Weights of a small mixture-of-experts language model, trained from scratch on English Wikipedia.
Size: 12 layers, width 128.
Below are experts of layer 4 (counted from 0) of a mixture-of-experts language model. Rows are named router (the router's row for the expert), gate (a neuron's input weights, with its number), up (a neuron's input weights, with its number), down (a neuron's output weights, with its number) and show model dimensions 0-127. Each number is 50 + 15 x the weight over its row's rms, rounded and kept within 0 to 99.
Before each expert's rows: "raises" lists some tokens whose logits its average output raises strongly, later layers aside; "comes after" lists some tokens at least twice as common just before its tokens as in all text. This comes from a sample of Wikipedia text that the model never trained on. Tokens count by the router's weight.

# expert 6
raises: "fore", "elf", "\n", "eral", "ord", "wards"
comes after: "2", "1", "0", "9", "8", " January"
router:30 64 68 35 69 49 73 55 60 94 53 44 62 64 48 73 47 57 60 67 27 29 46 74 61 49 67 61 53 55 41 55 67 71 38 74 47 42 45 47 61 61 47 80 62 44 58 33 77 40 58 47 63 52 50 54 42 63 56 59 53 33 44 52 73 30 53 90 30 47 38 46 42 59 77 68 51 39 68 68 50 65 43 58 82 36 40 69 27 52 47 50 79 55 45 59 52 73 51 59 44 34 49 42 41 47 40 72 25 68 29 77 43 41 45 79 46 37 59 24 68 62 32 47 22 45 35 51
gate14:40 55 74 49 48 45 57 46 49 79 56 46 66 64 36 48 35 68 58 68 49 66 36 66 34 81 52 36 63 34 36 66 43 66 39 53 56 63 86 35 51 74 36 59 64 59 34 45 68 74 44 47 44 37 57 31 62 32 52 42 46 60 46 62 70 51 48 89 47 18 48 65 44 34 77 53 55 38 62 27 74 60 42 55 84 54 49 48 47 52 63 45 48 34 44 53 20 81 41 61 51 43 12 52 66 41 42 50 60 49 54 67 47 73 30 52 37 46 64 22 85 42 75 35 49 35 63 48
up14:26 63 66 56 63 19 62 47 51 75 59 48 52 66 51 76 49 43 52 65 39 36 23 64 57 37 74 36 78 69 59 84 52 87 26 67 28 28 80 59 48 64 25 74 35 46 47 41 63 53 41 63 63 64 30 33 45 33 42 39 54 36 57 54 61 45 68 83 51 39 32 64 59 72 51 52 41 41 41 42 47 51 58 61 62 63 47 52 36 50 35 72 67 38 61 62 31 68 34 42 68 57 75 52 58 56 27 37 45 63 64 46 34 59 55 51 50 41 16 24 50 68 67 36 36 59 48 53
down14:65 48 57 33 50 68 40 56 50 46 34 63 57 51 47 47 49 45 47 46 15 38 58 53 41 53 23 47 62 44 54 32 30 58 60 25 45 59 17 45 34 44 36 56 31 15 58 45 74 53 55 46 51 62 57 74 55 61 18 43 38 61 24 22 57 27 34 26 68 58 54 73 41 58 51 38 72 65 38 53 34 45 61 42 65 69 35 60 71 41 43 31 50 25 53 15 49 55 55 32 39 53 65 57 49 27 57 62 50 35 62 13 60 27 39 87 35 53 42 59 59 54 55 41 55 54 07 55
gate15:42 78 61 51 63 50 65 36 65 77 44 50 40 69 80 35 46 31 46 55 51 48 34 42 28 57 59 44 57 73 43 44 63 51 26 45 29 48 71 55 70 60 53 51 46 60 34 52 38 65 69 88 66 94 53 40 48 55 48 21 64 26 44 31 56 49 40 45 43 43 43 34 65 65 61 88 63 58 47 53 38 77 45 72 42 58 62 50 60 60 54 54 58 23 58 40 74 50 49 38 48 36 59 53 22 50 17 15 47 57 35 49 26 49 41 51 65 57 42 46 66 63 77 43 59 67 54 80
up15:65 70 50 55 52 32 53 46 94 63 32 51 30 59 27 29 40 69 46 52 58 26 37 43 63 68 45 26 37 66 41 40 35 62 53 41 52 36 36 33 37 51 57 25 37 49 26 66 46 34 76 73 84 44 67 34 69 22 51 53 41 59 42 68 63 51 44 49 45 54 42 37 47 24 63 46 72 78 79 32 31 50 66 34 47 60 64 73 58 52 38 47 48 51 63 07 26 30 45 37 38 26 70 53 46 45 61 34 53 43 52 40 55 31 38 57 64 63 69 46 56 35 66 54 68 46 54 66
down15:65 44 42 64 47 30 86 60 60 46 47 32 53 49 23 50 81 45 24 39 36 65 30 42 45 40 58 62 46 51 58 45 79 45 71 28 34 45 56 46 37 32 38 38 58 26 65 55 59 71 52 57 35 36 59 56 63 34 51 62 39 56 48 39 82 34 37 57 91 25 28 69 46 52 70 57 37 61 65 34 57 48 30 81 83 36 43 54 40 51 53 73 56 29 53 70 51 49 49 57 46 12 33 75 45 47 38 39 50 60 33 69 34 48 51 39 46 48 68 67 61 57 48 77 52 71 46 31
gate16:39 48 61 36 67 28 64 37 57 52 38 56 45 66 64 65 62 24 63 46 62 54 24 56 67 63 61 31 64 68 25 68 62 52 48 50 47 44 52 42 36 62 45 32 61 07 83 63 40 62 50 32 29 39 45 60 46 75 66 50 61 20 64 34 15 37 15 58 55 57 45 22 45 54 59 58 37 41 41 60 74 65 60 47 67 45 59 56 67 54 66 63 67 58 53 51 76 55 43 09 40 63 57 48 43 48 63 40 44 46 57 54 42 52 57 66 57 24 08 50 61 65 67 68 49 45 33 63
up16:43 43 60 20 56 25 59 46 59 64 51 67 39 50 41 71 45 14 58 64 48 44 46 47 56 52 48 51 54 43 65 60 56 52 38 56 54 50 58 44 51 51 38 42 52 26 71 29 55 33 52 66 51 50 44 75 49 51 41 43 57 19 48 28 29 65 28 81 50 35 55 43 28 51 25 65 65 83 71 46 80 26 50 23 57 24 62 29 37 63 38 59 60 56 43 22 73 67 65 25 55 52 68 38 21 55 43 41 40 58 47 57 52 35 54 17 54 13 37 73 55 61 56 40 63 58 23 59
down16:40 36 58 71 49 46 54 64 37 53 11 58 51 19 64 23 49 58 59 35 62 49 35 65 35 61 38 46 49 48 54 38 55 51 47 44 57 43 41 59 49 60 43 57 43 24 28 36 79 62 73 47 59 52 91 53 54 48 85 71 46 63 46 47 41 31 82 56 31 46 51 72 21 43 51 55 44 57 39 24 53 60 68 68 18 52 37 37 76 59 74 47 39 41 35 52 49 35 65 70 73 60 34 73 57 21 54 41 62 59 20 68 75 56 73 53 49 50 35 59 29 45 54 54 47 53 69 34
gate17:38 60 77 62 15 29 56 57 44 70 41 54 63 67 35 67 45 18 40 66 53 53 50 58 31 58 50 05 74 59 69 45 52 73 41 23 37 39 63 57 41 77 49 51 13 52 48 43 45 49 44 67 64 60 26 56 35 55 63 39 59 56 36 66 81 46 47 59 52 37 77 59 67 19 65 56 62 56 74 56 41 57 38 54 48 37 42 73 46 40 57 32 55 59 39 64 71 57 67 50 67 29 55 57 37 43 53 43 33 49 44 43 38 50 40 60 75 11 72 51 60 48 69 57 24 40 40 45
up17:37 41 54 47 65 46 60 60 41 36 43 43 34 09 65 25 37 71 41 51 16 56 36 51 58 51 52 60 34 45 36 45 26 44 66 66 71 25 52 24 43 30 35 65 85 69 35 67 54 54 62 42 51 48 42 63 47 68 48 65 52 37 64 64 72 53 79 42 75 89 38 37 61 38 52 63 55 45 32 30 50 32 77 38 88 69 54 40 46 59 56 57 53 54 50 71 53 40 52 52 48 46 54 63 42 45 59 66 59 63 41 68 46 42 30 56 06 48 42 57 41 60 39 48 62 70 71 72
down17:35 58 39 36 52 32 12 40 52 46 59 25 44 41 47 58 58 42 26 41 58 59 40 22 73 46 45 51 42 67 41 34 44 43 73 68 29 73 46 49 62 55 46 51 56 28 59 24 46 61 37 63 38 66 25 70 48 46 42 66 40 39 44 33 61 80 51 76 34 69 41 42 40 43 21 52 40 46 35 48 50 44 58 56 45 36 49 55 46 49 53 56 43 31 35 70 67 42 61 33 32 30 42 46 12 62 00 40 52 73 64 59 46 49 55 48 61 31 39 35 79 47 75 50 24 31 23 41
gate18:54 30 45 46 83 57 53 37 45 52 42 43 55 44 25 54 56 42 62 75 31 45 47 79 48 40 38 74 59 38 43 10 55 39 39 55 46 42 69 57 59 62 62 58 75 43 26 44 35 60 52 37 58 60 50 63 44 80 65 40 34 61 58 41 55 62 53 66 73 42 36 40 50 30 58 58 56 56 34 71 38 46 62 23 49 70 49 52 49 37 71 53 51 32 26 41 69 41 57 52 74 89 24 52 39 14 60 30 39 34 62 71 45 81 60 46 29 52 34 78 54 76 69 32 64 68 46 48
up18:55 39 43 51 71 49 46 61 32 59 72 54 41 59 51 44 46 57 39 43 24 67 57 52 74 42 89 50 34 50 63 24 71 46 47 62 39 45 63 58 48 37 40 49 55 25 32 61 46 52 39 64 55 53 34 50 41 54 29 33 57 44 29 48 52 50 62 54 62 53 29 42 73 44 58 84 52 65 31 49 56 80 36 78 60 44 68 91 53 45 48 36 40 41 46 79 58 64 58 60 49 76 13 44 22 37 32 48 28 65 47 43 42 61 53 48 54 34 12 49 77 69 61 59 56 66 37 14
down18:39 30 52 27 46 65 19 75 63 30 52 55 65 60 41 64 85 51 54 49 59 50 57 18 19 37 46 40 44 40 65 71 80 38 47 40 29 31 42 44 44 19 51 47 59 38 64 36 54 42 40 47 59 27 22 43 60 43 52 59 52 69 31 63 32 78 34 27 33 76 40 46 31 53 35 45 46 16 33 65 58 59 57 39 42 48 37 17 29 51 43 38 52 68 44 46 47 80 64 44 50 68 53 54 41 49 50 60 40 51 60 48 78 20 59 45 56 56 56 22 50 27 40 33 58 40 59 40
gate19:33 24 34 64 45 67 07 65 38 60 64 34 46 34 52 77 27 61 55 39 40 49 82 55 70 71 51 55 47 32 60 50 63 33 37 71 44 37 38 33 52 45 73 61 76 48 26 49 64 59 61 24 48 44 38 22 62 65 47 48 48 80 46 57 70 58 63 52 71 34 61 48 29 44 82 54 66 54 30 48 41 58 43 39 77 37 52 66 29 54 76 38 57 51 49 83 60 48 54 63 61 66 64 37 49 44 42 34 73 47 49 72 47 55 48 68 30 44 13 39 44 49 43 42 39 29 54 41
up19:32 53 52 54 38 60 58 59 58 37 41 57 34 40 67 33 53 32 48 40 45 67 22 47 44 64 27 38 45 05 59 25 36 44 36 28 58 64 69 41 75 59 68 42 42 72 41 36 19 50 65 52 49 59 43 48 35 75 54 48 22 05 39 40 55 58 54 43 63 41 62 32 39 40 60 50 61 82 69 34 34 32 88 30 48 58 58 55 69 45 51 64 37 67 41 41 47 58 60 21 67 60 40 26 71 43 53 24 59 28 49 38 54 58 46 48 62 36 34 69 59 58 54 57 59 32 33 40
down19:46 62 51 39 71 40 46 65 41 20 52 69 44 40 66 65 58 63 58 10 39 69 46 59 69 55 30 52 34 66 32 51 50 64 73 27 43 36 78 71 35 43 29 48 30 44 66 57 34 80 48 42 37 61 56 43 59 56 55 61 52 44 52 52 63 74 53 76 62 53 48 03 47 32 28 48 46 56 51 54 58 63 59 28 55 41 34 58 61 34 57 54 27 40 42 60 38 60 33 41 39 69 54 21 21 46 63 82 70 54 57 60 69 33 25 67 50 55 46 54 46 26 46 50 45 14 64 55
gate20:50 50 52 49 51 55 49 25 33 46 49 28 61 51 61 73 50 37 41 44 85 47 75 56 65 37 55 51 46 64 59 69 53 51 40 66 47 25 30 31 87 51 33 63 68 26 39 60 52 54 53 39 42 59 80 55 76 51 41 42 44 42 40 11 45 45 76 33 40 74 55 36 32 42 53 24 52 33 46 45 33 65 42 62 39 83 62 43 44 53 54 71 23 16 53 57 23 60 62 77 51 49 50 51 58 45 54 57 35 56 78 57 50 66 61 46 63 74 24 43 34 48 29 18 54 39 66 47
up20:69 55 38 67 51 18 33 57 69 34 69 43 58 46 61 89 63 54 58 51 68 67 63 47 62 37 40 51 54 51 59 76 71 37 28 53 47 74 48 50 27 40 39 53 66 44 75 43 27 72 38 53 59 39 55 50 49 60 59 53 37 54 37 62 43 61 61 55 56 84 65 46 64 52 64 44 33 72 72 59 39 34 52 32 58 65 38 80 48 34 55 63 26 58 33 50 57 35 58 00 54 28 75 72 38 46 46 63 59 50 51 75 43 78 46 71 36 52 45 51 28 23 61 53 37 34 41 61
down20:56 37 24 67 39 28 75 56 64 42 48 48 55 57 54 44 43 60 47 39 45 47 55 30 65 59 57 37 63 62 53 45 55 78 54 45 80 46 41 22 21 41 65 18 40 59 53 71 45 72 55 38 71 27 55 28 40 61 86 56 44 51 31 80 61 40 30 50 42 51 52 42 47 27 71 41 68 45 53 50 76 42 31 19 67 41 55 47 48 46 22 29 28 61 30 36 35 62 69 26 41 54 54 33 36 59 60 47 91 69 55 49 45 63 62 48 35 48 51 60 36 74 54 73 51 50 63 31
gate21:53 54 65 57 31 47 39 55 52 68 47 37 74 11 51 88 42 58 52 64 42 08 47 39 37 87 66 44 59 54 44 51 42 56 59 31 34 41 46 26 65 55 27 31 13 45 27 27 50 64 21 56 48 44 46 50 56 68 43 42 38 61 71 52 58 50 55 53 60 26 62 57 35 40 40 69 27 35 84 42 56 52 80 38 60 58 61 48 21 48 64 59 48 28 72 45 28 53 57 58 62 66 45 26 63 38 43 47 60 32 30 34 42 80 39 40 58 41 41 51 62 50 41 54 46 35 57 45
up21:52 75 54 66 68 34 52 36 46 48 45 39 40 44 49 48 47 55 44 50 47 26 36 59 64 52 44 80 30 68 47 68 41 44 33 35 30 23 29 37 51 29 74 54 57 42 28 49 72 44 48 69 71 65 76 47 62 54 44 68 37 48 35 73 67 52 33 46 64 63 77 37 47 37 44 59 26 22 30 41 45 23 69 60 46 58 42 27 57 57 51 73 72 60 64 28 39 32 41 46 35 55 52 48 35 28 68 20 63 46 08 53 14 47 45 56 62 55 75 50 46 45 34 35 61 75 64 47
down21:47 56 83 53 67 40 61 42 28 77 58 41 54 57 58 38 40 48 67 37 58 54 48 57 49 43 49 54 57 45 29 57 55 37 64 38 29 55 36 70 87 42 74 63 54 57 30 58 70 17 28 66 65 68 59 72 59 69 61 48 54 41 29 58 35 31 24 20 44 59 40 25 37 57 29 47 49 32 39 38 49 55 74 71 41 60 32 40 52 29 31 61 66 77 52 32 43 39 68 43 50 66 48 78 70 13 47 34 43 31 54 30 51 29 48 56 42 79 53 42 41 51 55 51 53 80 64 42
gate22:56 31 69 46 77 35 61 16 01 56 63 52 33 44 46 62 72 36 63 58 51 22 55 52 56 35 46 42 69 65 32 40 57 75 36 36 37 71 47 54 51 50 47 52 55 28 50 31 56 41 56 85 68 62 39 42 54 68 60 23 61 58 21 31 33 12 42 61 76 45 45 20 47 37 44 69 66 55 70 41 57 46 40 56 74 43 43 61 58 29 41 18 40 57 42 54 56 49 64 60 36 30 49 44 44 59 52 80 67 50 54 38 41 25 62 35 49 36 45 59 30 56 54 45 51 71 43 61
up22:50 59 51 40 53 57 24 48 61 29 42 46 71 57 50 50 45 65 31 41 28 88 69 42 36 46 44 35 44 40 61 47 46 41 28 34 71 68 41 58 38 37 85 53 50 31 53 87 29 41 35 58 31 54 42 43 43 35 51 91 82 54 61 52 63 54 48 51 60 41 48 78 43 40 57 52 39 43 40 58 59 40 58 06 00 54 43 42 60 56 76 49 19 70 45 39 52 58 70 45 43 52 35 30 41 73 56 51 41 38 69 47 66 64 41 50 74 48 46 51 47 47 51 78 63 42 53 52
down22:54 68 49 38 29 48 56 64 68 48 74 39 50 63 56 64 38 37 66 50 61 43 47 54 41 51 37 55 53 71 31 56 61 26 27 71 36 40 22 43 79 45 49 55 57 23 51 65 37 58 38 46 66 61 92 44 52 22 26 48 58 52 42 39 56 36 61 61 53 38 58 36 38 61 48 52 64 57 58 23 27 99 25 30 64 26 35 32 53 39 50 59 54 59 49 49 77 47 58 37 68 57 37 55 55 54 64 65 39 56 51 28 25 22 64 53 64 56 50 45 36 40 64 85 81 62 37 57
gate23:56 47 50 53 50 55 49 56 77 69 22 38 48 50 57 44 49 64 55 47 30 33 53 58 45 62 65 48 25 18 46 42 79 54 38 43 54 64 51 37 36 28 49 57 62 48 34 55 34 45 57 52 45 84 43 65 27 61 43 57 40 45 73 48 28 29 78 54 62 53 44 32 37 34 61 59 46 66 71 32 50 54 76 45 33 85 63 66 51 50 56 34 55 62 57 37 58 56 42 16 61 20 32 39 40 30 29 73 40 17 50 64 48 49 43 55 60 67 62 71 32 46 15 63 65 59 35 88
up23:47 35 52 38 54 76 47 36 38 51 70 41 20 70 58 52 64 73 81 50 69 36 38 66 56 45 67 59 48 52 34 50 68 33 47 79 70 81 65 46 19 71 41 40 47 67 43 19 46 51 45 57 49 56 23 45 50 43 57 52 41 53 83 48 34 50 65 41 70 52 27 51 48 66 56 33 40 62 40 17 56 66 79 66 53 61 43 58 18 43 48 70 60 47 37 82 80 60 32 35 69 31 41 47 35 26 51 67 51 64 74 46 55 28 46 49 42 54 54 68 52 58 62 36 29 45 50 55
down23:37 24 47 50 30 39 56 40 19 44 79 49 60 37 48 67 47 33 50 56 62 70 59 56 67 44 74 52 70 50 09 41 55 58 45 57 47 24 93 64 39 28 79 63 25 77 73 59 45 32 37 49 52 46 30 41 46 35 61 60 73 65 30 49 46 51 64 58 47 40 48 61 32 59 42 39 34 71 35 43 80 53 40 65 40 48 27 41 70 64 58 43 56 73 31 54 50 49 43 61 60 64 73 73 75 68 45 38 57 19 58 33 45 65 64 52 50 58 49 56 56 63 47 44 74 66 35 44
gate24:35 34 48 82 54 45 36 63 56 23 27 35 50 31 35 30 40 55 52 46 33 61 67 47 55 26 54 64 61 58 33 25 44 82 63 52 49 52 36 36 42 39 88 45 74 48 58 31 41 73 47 30 47 30 62 56 64 85 50 42 53 40 63 48 40 99 95 39 51 58 61 38 44 28 51 54 63 60 36 52 42 36 42 44 62 66 57 53 30 63 61 49 46 57 45 48 49 58 68 74 53 69 44 59 58 47 76 43 59 44 56 54 30 46 28 23 54 45 60 60 42 71 35 33 60 71 70 36
up24:40 47 39 68 56 31 40 52 37 47 25 43 26 64 83 20 47 26 75 59 55 37 63 74 57 48 40 53 48 54 27 43 62 36 50 63 41 21 39 50 35 29 56 52 54 37 52 37 47 50 70 62 57 60 52 54 64 41 58 36 65 45 50 49 45 37 54 29 42 52 42 26 53 09 83 23 55 45 28 38 25 18 40 48 53 48 27 42 19 61 62 56 62 61 52 63 50 65 27 47 75 55 63 73 47 53 70 81 48 57 58 33 42 27 55 38 60 36 71 45 20 49 25 65 44 59 48 59
down24:29 53 34 49 58 18 41 46 53 43 46 55 34 60 67 58 55 28 46 76 68 23 48 65 23 41 52 59 48 50 28 70 40 54 80 50 58 42 60 32 41 00 80 69 67 43 65 32 38 64 30 52 38 45 50 66 54 63 27 29 39 51 48 47 53 22 46 51 43 55 55 32 65 38 42 54 48 51 62 55 49 36 46 56 76 81 63 54 45 51 54 41 77 62 81 63 61 30 52 63 38 63 50 52 53 43 75 40 72 37 59 20 26 47 60 53 40 52 63 82 39 44 57 54 64 44 64 51
gate25:51 42 38 38 66 49 58 67 69 56 26 61 25 62 13 75 29 44 67 30 25 15 35 45 59 53 54 18 60 76 55 61 46 49 47 12 62 38 58 59 48 74 30 45 52 24 37 27 63 22 59 57 48 60 67 42 51 56 66 60 36 27 56 48 85 38 36 53 38 65 54 57 57 40 44 85 36 70 33 44 48 52 41 36 53 67 34 61 32 40 53 71 52 44 60 27 52 47 53 50 55 22 88 56 47 69 53 61 49 34 44 51 52 42 43 37 37 55 31 50 59 62 51 33 51 40 59 38
up25:56 38 44 47 36 55 55 49 77 37 35 50 46 71 57 52 69 55 48 46 40 47 58 44 46 38 48 54 46 25 46 26 73 06 40 68 44 72 63 41 50 37 83 49 53 59 74 59 47 78 45 68 56 62 60 49 31 63 17 55 60 73 21 36 41 32 61 57 21 38 36 63 34 56 54 29 39 46 72 60 47 68 41 73 44 62 66 41 63 29 29 21 42 65 43 56 30 47 69 60 30 51 45 43 65 55 36 41 62 54 55 42 34 66 46 84 36 10 64 34 43 57 30 47 55 57 31 43
down25:39 38 49 40 31 47 41 47 52 49 41 43 59 24 60 51 33 31 57 49 30 65 35 35 14 46 32 77 47 32 67 58 37 57 46 67 34 58 59 67 32 37 58 34 45 34 73 53 57 52 46 52 31 54 49 75 43 36 48 47 54 55 36 37 61 44 27 40 49 14 45 50 54 74 24 43 86 25 64 45 63 41 37 54 66 67 72 55 40 59 43 45 73 52 71 44 61 62 64 41 74 52 69 46 52 51 58 17 42 55 68 67 59 47 41 38 83 52 37 69 15 20 69 42 63 14 51 51
gate26:41 45 57 48 54 71 64 46 54 59 60 44 51 54 43 33 85 62 59 60 78 43 74 58 46 29 76 60 83 43 62 41 41 60 51 60 91 27 47 55 57 70 27 42 58 41 45 16 63 45 62 48 48 83 58 43 43 73 54 45 66 66 33 41 41 45 50 79 36 56 46 35 43 52 85 50 49 40 71 46 51 59 59 67 47 51 56 45 63 45 36 36 47 45 39 60 39 38 47 52 53 87 71 39 78 27 58 61 24 49 55 30 52 35 46 49 36 64 41 57 21 81 22 68 37 64 65 60
up26:51 36 62 38 38 32 28 47 48 43 41 26 49 48 70 55 34 28 60 54 27 41 64 42 26 53 50 34 44 08 61 52 51 30 55 31 43 75 58 76 66 50 69 41 35 39 41 53 41 42 59 50 31 60 39 74 37 40 54 39 47 39 66 41 47 61 55 39 80 41 60 45 39 42 54 71 35 65 36 48 80 21 56 30 37 64 32 13 48 36 26 50 43 92 43 27 45 56 79 47 45 35 53 38 51 58 74 69 71 41 58 55 56 40 43 23 53 30 68 56 55 26 53 58 50 55 44 24
down26:75 47 75 55 39 19 45 64 55 58 64 69 59 26 18 53 52 83 48 70 39 40 40 40 35 27 72 55 31 81 67 43 91 30 40 42 59 46 34 29 48 69 51 51 59 39 57 44 54 18 64 48 71 65 53 45 30 73 51 45 19 50 36 37 62 38 64 71 55 53 54 56 25 68 42 49 69 66 75 59 52 35 25 56 39 23 64 45 44 53 60 41 52 46 43 59 54 63 70 52 47 37 53 26 48 62 43 50 48 34 57 54 54 31 34 44 49 68 77 67 39 20 37 42 53 57 53 36
gate27:76 50 45 61 54 44 40 50 30 58 65 44 48 68 47 63 43 52 35 44 58 60 44 39 78 50 72 54 56 99 39 63 48 25 53 51 40 27 46 51 65 72 39 74 58 55 48 35 55 49 50 48 46 46 67 55 66 55 66 22 54 36 54 32 61 47 65 40 26 41 55 36 67 74 69 34 64 54 55 46 60 27 35 53 68 57 47 52 28 41 65 33 65 61 73 76 77 39 66 43 39 33 36 45 42 41 19 31 54 72 50 58 56 55 73 36 23 64 16 17 46 59 49 57 34 61 58 86
up27:52 48 58 36 77 65 60 24 49 47 47 52 74 59 47 60 32 27 78 56 62 21 47 71 30 49 43 55 53 19 59 37 41 57 42 84 56 39 53 48 28 63 68 62 37 58 57 43 39 33 70 49 39 06 51 45 40 40 40 30 71 78 46 46 54 45 52 86 60 38 39 38 44 58 41 36 49 30 70 30 53 63 63 86 52 23 35 56 47 65 43 59 49 71 50 43 53 71 65 60 41 83 31 55 52 60 57 84 47 56 53 47 29 34 42 55 45 51 70 50 53 30 61 60 49 68 51 25
down27:41 39 41 67 33 39 48 52 52 51 69 38 43 29 79 46 51 49 34 61 51 38 63 51 90 49 79 57 34 44 49 60 77 48 77 35 56 54 35 50 47 37 59 55 34 63 69 18 69 40 52 44 33 77 36 31 48 66 60 53 35 58 49 53 66 22 35 51 38 61 46 43 47 37 59 42 89 81 55 49 40 61 66 30 52 48 19 56 45 40 51 24 38 43 47 46 36 61 23 35 54 15 63 41 42 08 54 65 42 29 51 69 55 38 43 39 41 49 56 31 46 23 30 34 54 49 71 52
gate28:33 29 63 32 57 39 58 47 80 65 40 52 48 52 59 69 30 44 75 74 60 27 42 41 48 36 58 47 76 51 53 72 43 47 49 62 50 54 64 88 39 71 33 43 36 19 45 46 40 43 46 80 38 68 46 54 23 30 65 59 77 88 57 53 43 14 49 55 28 44 19 48 54 39 60 33 49 50 58 18 51 55 43 63 66 36 34 43 59 29 47 62 55 79 58 55 37 46 34 66 57 41 64 63 61 59 28 30 42 39 73 56 46 47 37 52 54 44 54 32 24 48 57 73 40 33 65 60
up28:53 47 49 47 54 20 41 50 44 45 74 53 76 41 79 33 62 45 46 80 52 64 46 68 73 37 78 39 58 70 42 47 64 58 72 62 65 43 36 70 62 38 66 71 63 63 52 46 49 48 51 55 38 64 58 17 46 61 50 73 67 41 72 52 35 50 59 47 59 46 55 94 68 68 54 52 08 53 29 46 51 53 30 42 82 32 55 26 44 49 34 70 63 46 56 44 38 71 73 32 44 78 66 54 69 46 62 63 26 65 40 67 33 47 59 40 31 61 30 54 49 61 63 64 55 57 67 36
down28:79 42 67 52 49 49 54 43 51 74 47 63 38 37 47 48 63 75 35 37 36 46 60 32 77 56 69 61 28 49 57 48 60 43 73 60 41 39 28 41 55 86 49 45 34 31 21 34 54 60 26 44 79 73 46 48 68 60 55 20 47 42 72 63 80 77 34 40 33 63 54 25 59 72 67 81 43 79 51 60 49 50 52 51 44 55 62 53 74 30 51 49 42 39 52 42 49 52 47 45 43 41 19 38 20 30 64 62 55 54 63 28 38 33 47 50 27 53 44 50 67 67 62 55 17 40 53 57
gate29:39 54 68 52 47 27 46 33 32 44 34 43 49 21 30 38 66 31 49 52 35 42 32 47 54 39 88 50 53 55 57 30 50 61 40 71 41 59 33 61 32 47 38 51 72 32 53 40 60 40 41 45 76 68 35 61 54 55 32 25 43 61 60 51 32 21 40 58 68 45 20 33 30 66 54 56 38 64 49 64 36 32 23 65 83 57 58 44 61 36 58 38 45 48 06 64 52 28 46 50 60 40 37 54 37 44 13 85 55 69 29 29 47 51 62 52 43 25 51 45 56 52 33 41 49 79 40 57
up29:74 22 45 27 63 56 60 46 58 42 56 59 49 44 37 52 85 73 55 52 53 29 81 34 47 68 73 39 79 58 66 43 56 57 47 50 61 70 58 52 51 90 21 29 29 47 40 34 28 13 66 45 62 60 58 55 65 57 51 36 81 45 54 47 67 53 37 51 54 45 43 37 45 66 32 68 54 72 25 78 62 49 42 59 56 56 48 55 76 49 26 29 43 33 32 45 39 24 40 68 47 57 55 52 77 50 66 50 40 53 46 44 56 27 37 50 59 39 38 46 77 52 66 73 41 39 75 46
down29:53 25 59 36 51 41 48 52 53 45 41 25 62 34 55 33 36 55 36 48 10 73 45 50 27 48 35 43 81 32 55 43 64 46 83 25 52 68 52 32 47 44 37 17 63 57 36 74 33 47 62 45 43 36 52 66 52 27 24 51 63 63 49 22 18 66 43 69 38 55 42 51 41 46 50 48 52 22 54 52 45 53 69 48 40 53 44 60 62 29 67 24 55 58 68 62 48 35 66 31 45 42 63 60 31 35 62 47 49 68 57 57 61 62 26 43 34 33 66 40 63 41 40 31 06 78 34 63
gate30:39 35 25 46 59 20 58 47 92 60 23 47 64 39 69 66 33 51 76 65 48 19 42 20 61 54 50 57 57 34 48 38 48 45 65 58 59 45 48 65 28 56 64 70 39 28 38 52 45 59 56 35 66 78 45 58 13 56 56 46 22 55 55 55 54 31 62 49 47 51 20 26 44 24 69 53 52 54 81 35 59 42 54 68 72 71 44 71 56 61 38 22 65 59 90 40 57 51 42 60 56 49 58 47 36 57 46 47 45 30 53 59 40 58 50 49 59 73 59 52 27 25 34 60 61 40 60 63
up30:55 29 44 45 60 77 48 46 29 60 63 52 25 68 38 36 65 54 54 09 57 75 66 99 40 35 51 76 71 66 47 32 37 40 39 56 45 59 52 44 46 57 67 45 29 52 45 46 42 37 42 58 46 51 45 75 72 40 60 37 53 25 48 45 43 66 77 38 60 33 46 29 55 51 28 45 38 76 45 29 62 71 46 60 58 43 50 42 15 40 21 57 55 44 45 57 70 77 48 44 66 45 50 50 58 56 64 56 47 69 61 48 19 32 37 50 43 16 41 59 41 62 58 36 55 81 38 62
down30:27 36 46 38 22 35 69 37 37 40 55 49 69 35 35 70 57 50 62 48 62 50 57 53 45 40 49 48 50 34 23 70 55 92 38 66 35 52 63 51 56 43 45 53 45 47 61 46 48 65 61 57 55 30 25 65 48 52 61 55 78 70 21 49 34 43 83 49 26 55 58 52 43 72 37 46 77 37 32 39 58 60 46 50 70 28 28 45 44 70 60 36 42 76 29 69 71 66 36 44 73 73 68 49 78 51 51 35 39 20 56 46 44 74 62 53 61 51 47 74 14 52 43 47 60 70 60 32
gate31:23 60 57 44 58 72 45 43 50 42 29 23 57 59 40 47 57 62 52 53 77 34 54 25 60 75 48 40 58 71 25 88 43 77 65 74 48 72 67 52 31 67 42 25 31 44 39 66 53 48 75 13 44 62 77 52 43 51 81 69 58 45 83 53 37 49 36 59 34 46 59 38 37 46 32 56 77 18 65 43 66 41 52 21 77 42 61 43 64 39 48 56 52 41 50 57 43 43 80 53 58 55 52 55 54 55 63 41 42 55 50 59 46 55 49 58 50 71 31 30 82 50 44 50 31 51 63 47
up31:99 18 68 52 35 49 57 55 50 55 54 68 38 25 59 65 56 62 59 47 49 50 66 62 55 51 50 91 53 25 43 21 11 39 50 46 63 55 42 23 58 48 56 64 58 67 46 56 69 32 31 54 39 41 43 58 59 45 73 37 20 69 39 43 72 65 42 17 60 30 64 46 57 16 54 32 47 74 55 34 37 79 44 47 49 27 56 56 52 46 64 49 30 42 45 51 44 49 33 42 63 56 36 56 62 58 61 52 68 30 75 43 47 59 50 49 43 37 61 51 29 62 64 70 51 43 64 41
down31:41 41 29 61 74 51 60 23 23 42 14 46 28 42 45 34 64 87 41 52 35 33 52 39 44 62 53 30 51 34 63 60 46 48 39 51 55 28 51 67 38 60 51 51 46 66 67 36 43 55 15 32 16 65 46 16 42 94 57 61 69 39 41 67 55 27 35 46 75 47 58 67 40 62 64 48 64 39 72 24 34 65 54 46 49 64 42 40 51 64 30 73 72 62 47 66 37 40 65 51 55 66 39 56 33 51 41 55 46 57 46 40 73 56 37 43 28 45 33 49 59 48 63 55 53 49 83 46